Weights of a small mixture-of-experts language model, trained from scratch on English Wikipedia: 5978 steps.
Below are experts of layer 5 (counted from 0) of a mixture-of-experts language model. Rows are named router (the router's row for the expert), gate (a neuron's input weights, with its number), up (a neuron's input weights, with its number) and show model dimensions 672-767. Each number is 50 + 12 x the weight over its row's rms, rounded and kept within 0 to 99.
After each expert's rows: "mostly gets" lists some tokens that are sent to it at least half of the time. This comes from a sample of Wikipedia text that the model never trained on.

# expert 15
router:51 52 40 53 57 80 56 41 47 48 42 32 29 41 52 48 71 45 50 51 49 31 49 53 64 37 70 38 45 31 49 46 57 38 63 52 60 55 57 26 50 30 58 71 43 59 52 52 69 63 69 50 49 19 33 57 42 70 41 68 36 50 55 41 56 30 45 53 55 50 48 57 49 38 48 58 47 57 47 86 64 47 42 46 59 30 52 56 62 49 65 74 61 45 39 49
gate0:40 48 52 55 70 47 59 42 54 57 52 33 45 78 51 45 54 63 43 63 50 46 62 37 55 64 54 64 64 61 28 39 47 52 54 34 40 73 61 53 53 32 35 58 48 49 34 43 45 69 52 61 51 38 48 58 50 41 62 40 36 61 48 63 48 47 51 62 51 56 86 38 56 54 65 62 50 51 42 47 56 49 38 43 35 33 58 38 50 30 57 58 63 41 60 44
up0:59 65 63 58 52 35 69 50 66 54 35 58 64 48 48 60 45 50 45 56 59 57 52 31 55 33 42 53 51 35 47 57 40 59 45 46 70 62 69 48 80 59 55 43 44 58 52 49 63 41 53 41 51 50 63 53 25 46 39 54 46 33 40 66 46 50 59 61 49 46 38 51 49 45 46 56 42 42 49 57 51 35 38 26 71 40 46 21 41 32 69 39 46 48 45 55
mostly gets: " he", "o", " He", "a", "u", "i"

# expert 5
router:40 30 70 62 60 47 46 51 71 53 48 59 55 53 64 39 35 68 69 52 38 39 17 75 47 60 49 70 50 38 37 55 34 48 71 38 63 65 65 39 68 55 33 41 62 58 46 62 49 51 33 48 49 29 35 49 65 51 45 42 32 54 64 71 43 51 55 47 50 42 70 41 69 54 43 37 51 38 67 43 46 53 72 67 15 71 49 59 45 43 46 56 49 26 36 49
gate0:28 43 70 61 54 58 50 52 63 48 51 50 57 21 51 73 49 51 56 54 64 42 41 38 55 48 56 44 45 65 53 42 64 29 77 43 53 63 48 64 40 36 58 43 63 57 41 56 45 64 23 27 54 39 37 49 55 59 51 50 45 51 36 23 37 58 35 49 51 48 46 24 74 74 57 54 38 40 55 50 46 46 50 42 47 56 57 37 49 47 65 38 59 45 39 48
up0:66 55 46 57 49 51 31 55 57 42 59 58 56 45 37 61 37 29 63 47 53 48 17 50 49 58 54 35 48 70 65 42 71 75 61 40 41 52 78 48 38 40 21 60 40 62 67 61 74 45 77 46 47 36 65 45 54 58 46 69 57 51 70 22 48 62 54 42 63 52 52 62 56 61 30 49 61 52 58 29 65 40 58 42 59 47 33 51 60 40 62 56 59 43 66 49
mostly gets: "201", "202", "′", "195", "199", "196"

# expert 13
router:51 59 50 58 42 36 56 67 53 97 29 17 46 38 55 66 51 52 49 53 74 24 63 56 69 67 57 62 44 57 49 54 58 29 45 35 41 48 55 38 40 48 60 54 51 48 63 48 70 56 63 57 65 67 53 46 49 57 47 20 60 63 42 51 59 51 44 44 63 45 60 57 45 40 33 44 48 65 60 65 17 43 58 53 49 50 40 45 47 53 56 35 37 48 59 43
gate0:40 57 30 64 52 44 41 37 74 35 45 54 44 58 46 48 48 54 59 47 51 48 32 49 39 56 41 75 56 39 60 41 53 38 70 52 63 61 42 36 58 17 40 51 36 45 45 52 51 39 27 41 41 42 43 52 71 30 47 46 39 60 50 22 49 42 39 44 47 45 28 38 58 49 62 52 56 33 49 57 55 55 56 45 63 60 38 48 39 57 53 47 41 47 58 54
up0:50 41 56 42 44 55 45 50 38 52 56 55 52 42 60 43 43 57 56 45 69 42 46 35 57 34 29 23 39 47 46 45 53 39 46 61 47 31 60 39 55 70 60 50 56 65 52 38 52 39 40 31 55 61 39 54 37 58 41 62 56 40 65 77 51 60 54 65 49 59 55 40 42 61 50 50 25 56 49 52 59 42 64 43 54 36 55 73 52 47 66 42 45 46 42 44
mostly gets: ";", ",", " and", " |", " –", "–"

# expert 12
router:40 71 41 30 45 73 63 47 64 55 50 60 54 59 31 36 24 67 32 38 44 31 62 56 59 56 37 54 69 41 35 41 56 55 42 38 50 58 55 54 27 64 40 52 49 55 35 58 48 33 51 49 38 33 37 29 59 45 50 80 61 54 43 46 51 51 49 58 50 39 41 45 39 48 40 69 45 55 37 22 43 55 44 51 58 56 60 40 63 41 45 32 40 58 52 62
gate0:25 59 55 59 42 51 46 47 41 48 46 42 50 45 44 44 55 49 33 41 49 41 39 55 69 44 57 42 53 44 42 57 43 57 41 50 52 42 45 68 28 47 41 57 52 44 40 49 56 43 49 54 49 78 47 43 78 62 61 73 55 62 47 60 46 58 54 50 44 61 60 59 42 36 47 41 39 74 61 59 49 46 58 68 47 37 48 62 43 21 69 53 57 57 62 57
up0:60 30 61 47 49 53 32 50 59 39 63 77 31 56 27 48 59 38 52 52 36 69 69 45 37 49 33 28 49 44 48 65 56 39 47 32 18 58 41 44 58 55 48 38 55 38 56 19 57 46 41 69 73 49 54 62 41 34 36 65 44 45 44 39 41 52 39 43 54 61 49 36 65 58 55 56 39 60 44 48 58 50 47 57 44 49 44 36 70 51 51 44 54 72 46 58
mostly gets: " University", " years", " School", " film", " team", " Party"

# expert 0
router:51 33 56 64 38 54 30 62 58 49 48 33 55 38 35 57 55 46 47 57 55 72 46 63 26 46 69 47 54 51 55 46 46 68 54 62 52 47 53 23 61 53 68 61 57 80 62 57 58 47 53 45 45 52 62 55 59 21 60 40 40 54 46 57 58 41 59 54 57 59 43 48 51 76 78 38 55 62 67 69 52 43 30 31 68 58 43 59 57 41 84 44 46 46 47 55
gate0:51 15 52 56 64 57 78 50 48 14 27 44 50 33 52 52 44 39 67 61 46 58 34 40 33 45 34 50 35 43 44 72 60 49 39 67 45 44 82 56 47 66 37 34 38 46 46 36 54 62 44 51 70 48 35 37 52 52 49 49 48 73 73 79 39 69 45 33 44 42 60 77 70 64 41 24 60 45 41 57 53 59 61 61 78 69 46 54 46 33 47 41 61 47 52 59
up0:47 61 49 41 40 54 43 65 48 52 48 27 60 68 67 53 35 34 51 48 53 76 46 77 57 93 30 46 64 56 53 25 66 44 40 31 34 76 50 43 59 57 23 48 55 55 37 54 66 43 64 40 59 44 35 62 55 38 60 42 73 44 48 57 35 49 44 50 49 53 34 62 53 54 28 42 69 44 44 55 63 55 65 67 67 40 40 52 43 51 55 46 34 35 49 62
mostly gets: " sub", " Car", " Par", " Bar", " Col", " Paul"

# expert 8
router:49 50 42 64 60 50 36 59 30 66 52 60 51 50 77 32 29 42 29 39 65 75 51 41 84 37 61 76 53 72 59 50 49 49 45 68 60 54 39 64 46 36 42 45 34 33 66 43 56 43 68 52 48 74 48 71 59 59 35 30 50 61 56 34 41 60 61 49 39 60 50 65 47 41 42 67 67 42 50 27 53 51 45 53 51 37 58 57 61 46 32 39 61 42 60 41
gate0:36 50 62 29 56 54 56 65 64 76 43 30 61 47 63 41 37 53 46 35 49 33 37 53 45 45 48 70 45 34 38 62 40 37 57 62 67 40 58 42 46 41 61 41 49 64 37 64 56 60 46 70 52 59 44 67 41 64 49 36 47 60 48 65 40 61 51 47 77 53 25 50 44 66 31 11 42 51 46 43 40 49 48 66 27 34 65 33 53 49 38 67 50 51 46 41
up0:27 47 38 40 52 68 40 61 65 68 56 40 62 43 55 66 60 55 48 73 38 39 53 49 43 60 80 59 39 51 57 60 54 43 44 44 42 63 38 78 51 38 46 60 56 47 57 65 51 51 50 59 55 68 47 52 40 69 55 68 52 51 40 61 66 57 56 61 50 11 53 73 33 52 45 45 63 54 67 59 40 52 60 43 66 38 55 30 39 53 48 57 46 44 57 60
mostly gets: " F", " D", " C", " S", " M", " K"

# expert 7
router:48 60 53 50 50 69 40 50 46 64 53 55 41 57 52 34 72 53 55 45 39 64 55 43 68 55 41 41 62 47 59 65 48 65 57 47 45 43 62 63 51 64 49 60 37 58 50 34 37 41 58 50 71 39 61 64 52 51 53 76 50 49 50 48 45 71 44 45 47 58 49 69 65 61 55 29 45 54 43 36 38 53 77 63 49 66 35 60 51 43 54 53 55 56 45 52
gate0:61 39 56 81 40 62 56 46 61 64 41 33 55 46 63 38 40 73 42 58 52 36 54 18 44 51 47 62 55 60 56 54 52 65 47 61 63 40 43 48 45 39 24 64 55 40 30 57 49 85 48 51 52 55 54 49 40 45 48 48 51 47 46 58 39 63 56 37 47 56 57 37 60 49 51 46 61 51 28 56 57 37 57 67 70 63 19 64 42 51 40 65 49 48 71 62
up0:38 54 59 27 49 50 50 62 48 57 70 37 64 73 43 56 50 35 65 36 65 63 70 47 63 26 47 62 52 42 49 51 51 78 63 40 45 66 35 28 52 73 70 41 56 51 35 52 39 53 67 61 59 66 62 47 30 56 54 56 60 57 57 48 45 59 47 47 39 46 58 61 50 52 56 39 68 49 53 40 43 55 56 52 54 49 43 52 41 67 51 45 43 57 60 67
mostly gets: "ical", " War", " government", "ional", " public", " form"

# expert 11
router:33 41 41 49 49 27 40 46 65 37 60 58 44 71 51 62 66 50 51 46 70 34 46 27 47 57 63 51 61 39 66 53 41 62 41 49 52 46 31 60 54 46 63 56 48 41 55 54 30 64 35 72 40 48 42 51 64 61 48 36 42 49 51 56 44 47 47 45 52 48 44 61 53 31 51 43 56 36 47 66 46 53 44 65 52 53 66 22 60 44 42 73 36 42 49 49
gate0:48 41 36 62 46 51 54 59 64 47 52 55 27 25 58 65 59 29 64 77 46 50 39 31 57 67 42 64 65 50 51 55 65 50 31 47 54 46 62 36 58 59 47 65 61 62 48 24 28 57 45 49 47 43 45 67 45 55 61 53 41 55 69 56 47 36 63 66 65 70 57 52 69 47 49 62 74 32 60 50 58 53 43 59 29 57 39 47 49 37 53 62 54 63 54 42
up0:38 42 33 54 56 55 87 32 52 53 70 35 39 61 65 59 53 58 49 45 49 37 34 47 33 58 51 40 45 40 66 50 42 36 54 65 44 44 53 25 45 60 58 53 50 62 47 37 59 47 30 49 56 56 58 44 56 39 54 54 48 22 57 29 54 66 55 42 48 46 62 31 52 56 47 55 52 48 41 44 56 49 44 49 46 45 61 61 62 42 55 48 58 44 39 59
mostly gets: " the", " in", " at", "|", " on", " by"

# expert 2
router:37 44 38 35 64 46 42 47 42 55 50 47 69 54 49 53 38 49 55 45 39 67 32 57 60 50 19 62 61 61 48 75 53 43 25 33 47 49 68 40 61 25 46 42 58 38 32 55 70 55 46 62 41 64 65 53 34 46 42 58 33 57 48 48 39 55 46 53 46 33 33 47 45 40 21 65 54 62 56 54 69 48 52 54 43 83 43 65 57 77 71 56 70 49 56 46
gate0:68 68 38 22 42 52 35 69 55 49 57 53 49 49 59 55 53 22 36 84 26 64 44 53 52 38 46 60 24 53 57 49 50 33 61 58 60 73 50 46 28 65 63 54 51 38 43 36 34 72 47 62 61 42 57 68 53 39 32 44 63 63 49 49 70 51 45 49 45 34 55 47 47 63 37 59 38 59 44 64 52 58 31 63 37 56 54 52 50 44 43 61 36 53 51 64
up0:47 34 38 63 64 56 59 39 74 39 44 54 54 27 43 48 58 65 58 43 69 44 43 55 56 48 49 65 49 48 44 71 40 57 40 66 49 39 70 52 53 71 47 51 49 60 63 49 58 46 56 23 39 48 41 46 47 56 47 57 57 41 49 48 45 63 60 47 50 41 64 34 54 49 61 49 48 39 56 37 43 46 47 49 54 69 49 62 44 38 28 46 54 34 17 61
mostly gets: " ", "\n", " |\n", "\n\n", ".\n\n", ".\n"

# expert 3
router:63 82 43 38 36 44 42 79 32 39 76 34 71 44 40 76 32 21 28 59 45 46 68 44 35 45 61 41 32 54 62 63 44 51 71 51 62 59 65 46 48 52 34 45 49 55 23 52 48 47 66 50 54 50 59 52 33 53 66 48 55 60 58 54 32 46 45 47 51 73 39 36 47 51 66 64 50 49 42 64 36 54 65 42 53 73 31 30 53 68 46 58 52 67 37 39
gate0:50 39 43 49 29 46 52 44 44 70 56 46 43 46 59 62 23 36 60 55 31 71 55 69 51 64 61 33 49 47 72 59 29 57 57 63 27 42 13 59 42 41 56 71 50 56 21 52 51 37 56 52 39 67 51 52 30 29 51 54 50 32 44 67 15 49 68 41 23 38 45 36 63 51 37 43 65 49 48 53 50 64 42 56 48 56 36 30 25 32 56 76 75 47 27 42
up0:60 39 41 70 57 61 49 39 60 58 39 59 33 41 47 44 38 61 43 62 40 65 51 64 76 54 43 39 63 42 66 42 37 46 57 41 68 28 51 21 50 39 33 47 50 34 48 38 50 63 64 60 48 58 54 56 35 23 64 36 34 59 53 31 61 60 31 68 48 29 51 47 50 65 52 59 31 64 33 77 52 45 55 48 29 27 52 59 60 44 55 39 53 56 48 52
mostly gets: " very", " Tre", " Sy", " DF", " Taylor", " Scott"

# expert 1
router:60 52 61 48 54 40 65 25 55 32 46 36 38 48 31 43 71 48 69 60 26 33 48 46 56 47 35 29 57 56 64 36 53 42 47 59 09 48 39 66 37 36 64 56 69 39 48 47 30 41 22 43 59 24 38 43 49 57 46 63 46 51 42 35 61 44 42 46 64 24 57 53 42 46 58 48 48 49 50 51 79 53 55 47 53 31 47 53 34 65 37 52 64 63 45 52
gate0:53 54 50 47 28 32 40 22 51 30 50 48 45 57 23 52 61 59 46 65 28 45 63 57 63 48 44 33 73 56 50 75 49 49 27 44 58 46 53 39 34 47 45 44 70 45 57 49 75 50 64 49 66 60 54 41 50 57 23 58 43 44 51 44 60 48 59 74 56 50 55 41 38 68 52 64 54 55 48 60 64 57 52 51 55 42 64 57 37 47 44 36 38 47 43 66
up0:70 31 51 50 71 41 43 47 52 52 51 39 52 56 66 61 30 72 39 67 44 36 56 51 46 47 83 54 52 56 47 40 32 60 31 40 55 43 53 37 56 53 48 47 43 45 71 71 54 55 67 70 58 34 53 38 31 41 53 50 58 55 43 54 48 47 47 54 36 49 63 43 36 62 48 49 52 33 54 53 69 73 51 48 60 63 74 46 54 49 47 34 52 48 38 62
mostly gets: "%", "s", "os", " s", "ens", "ins"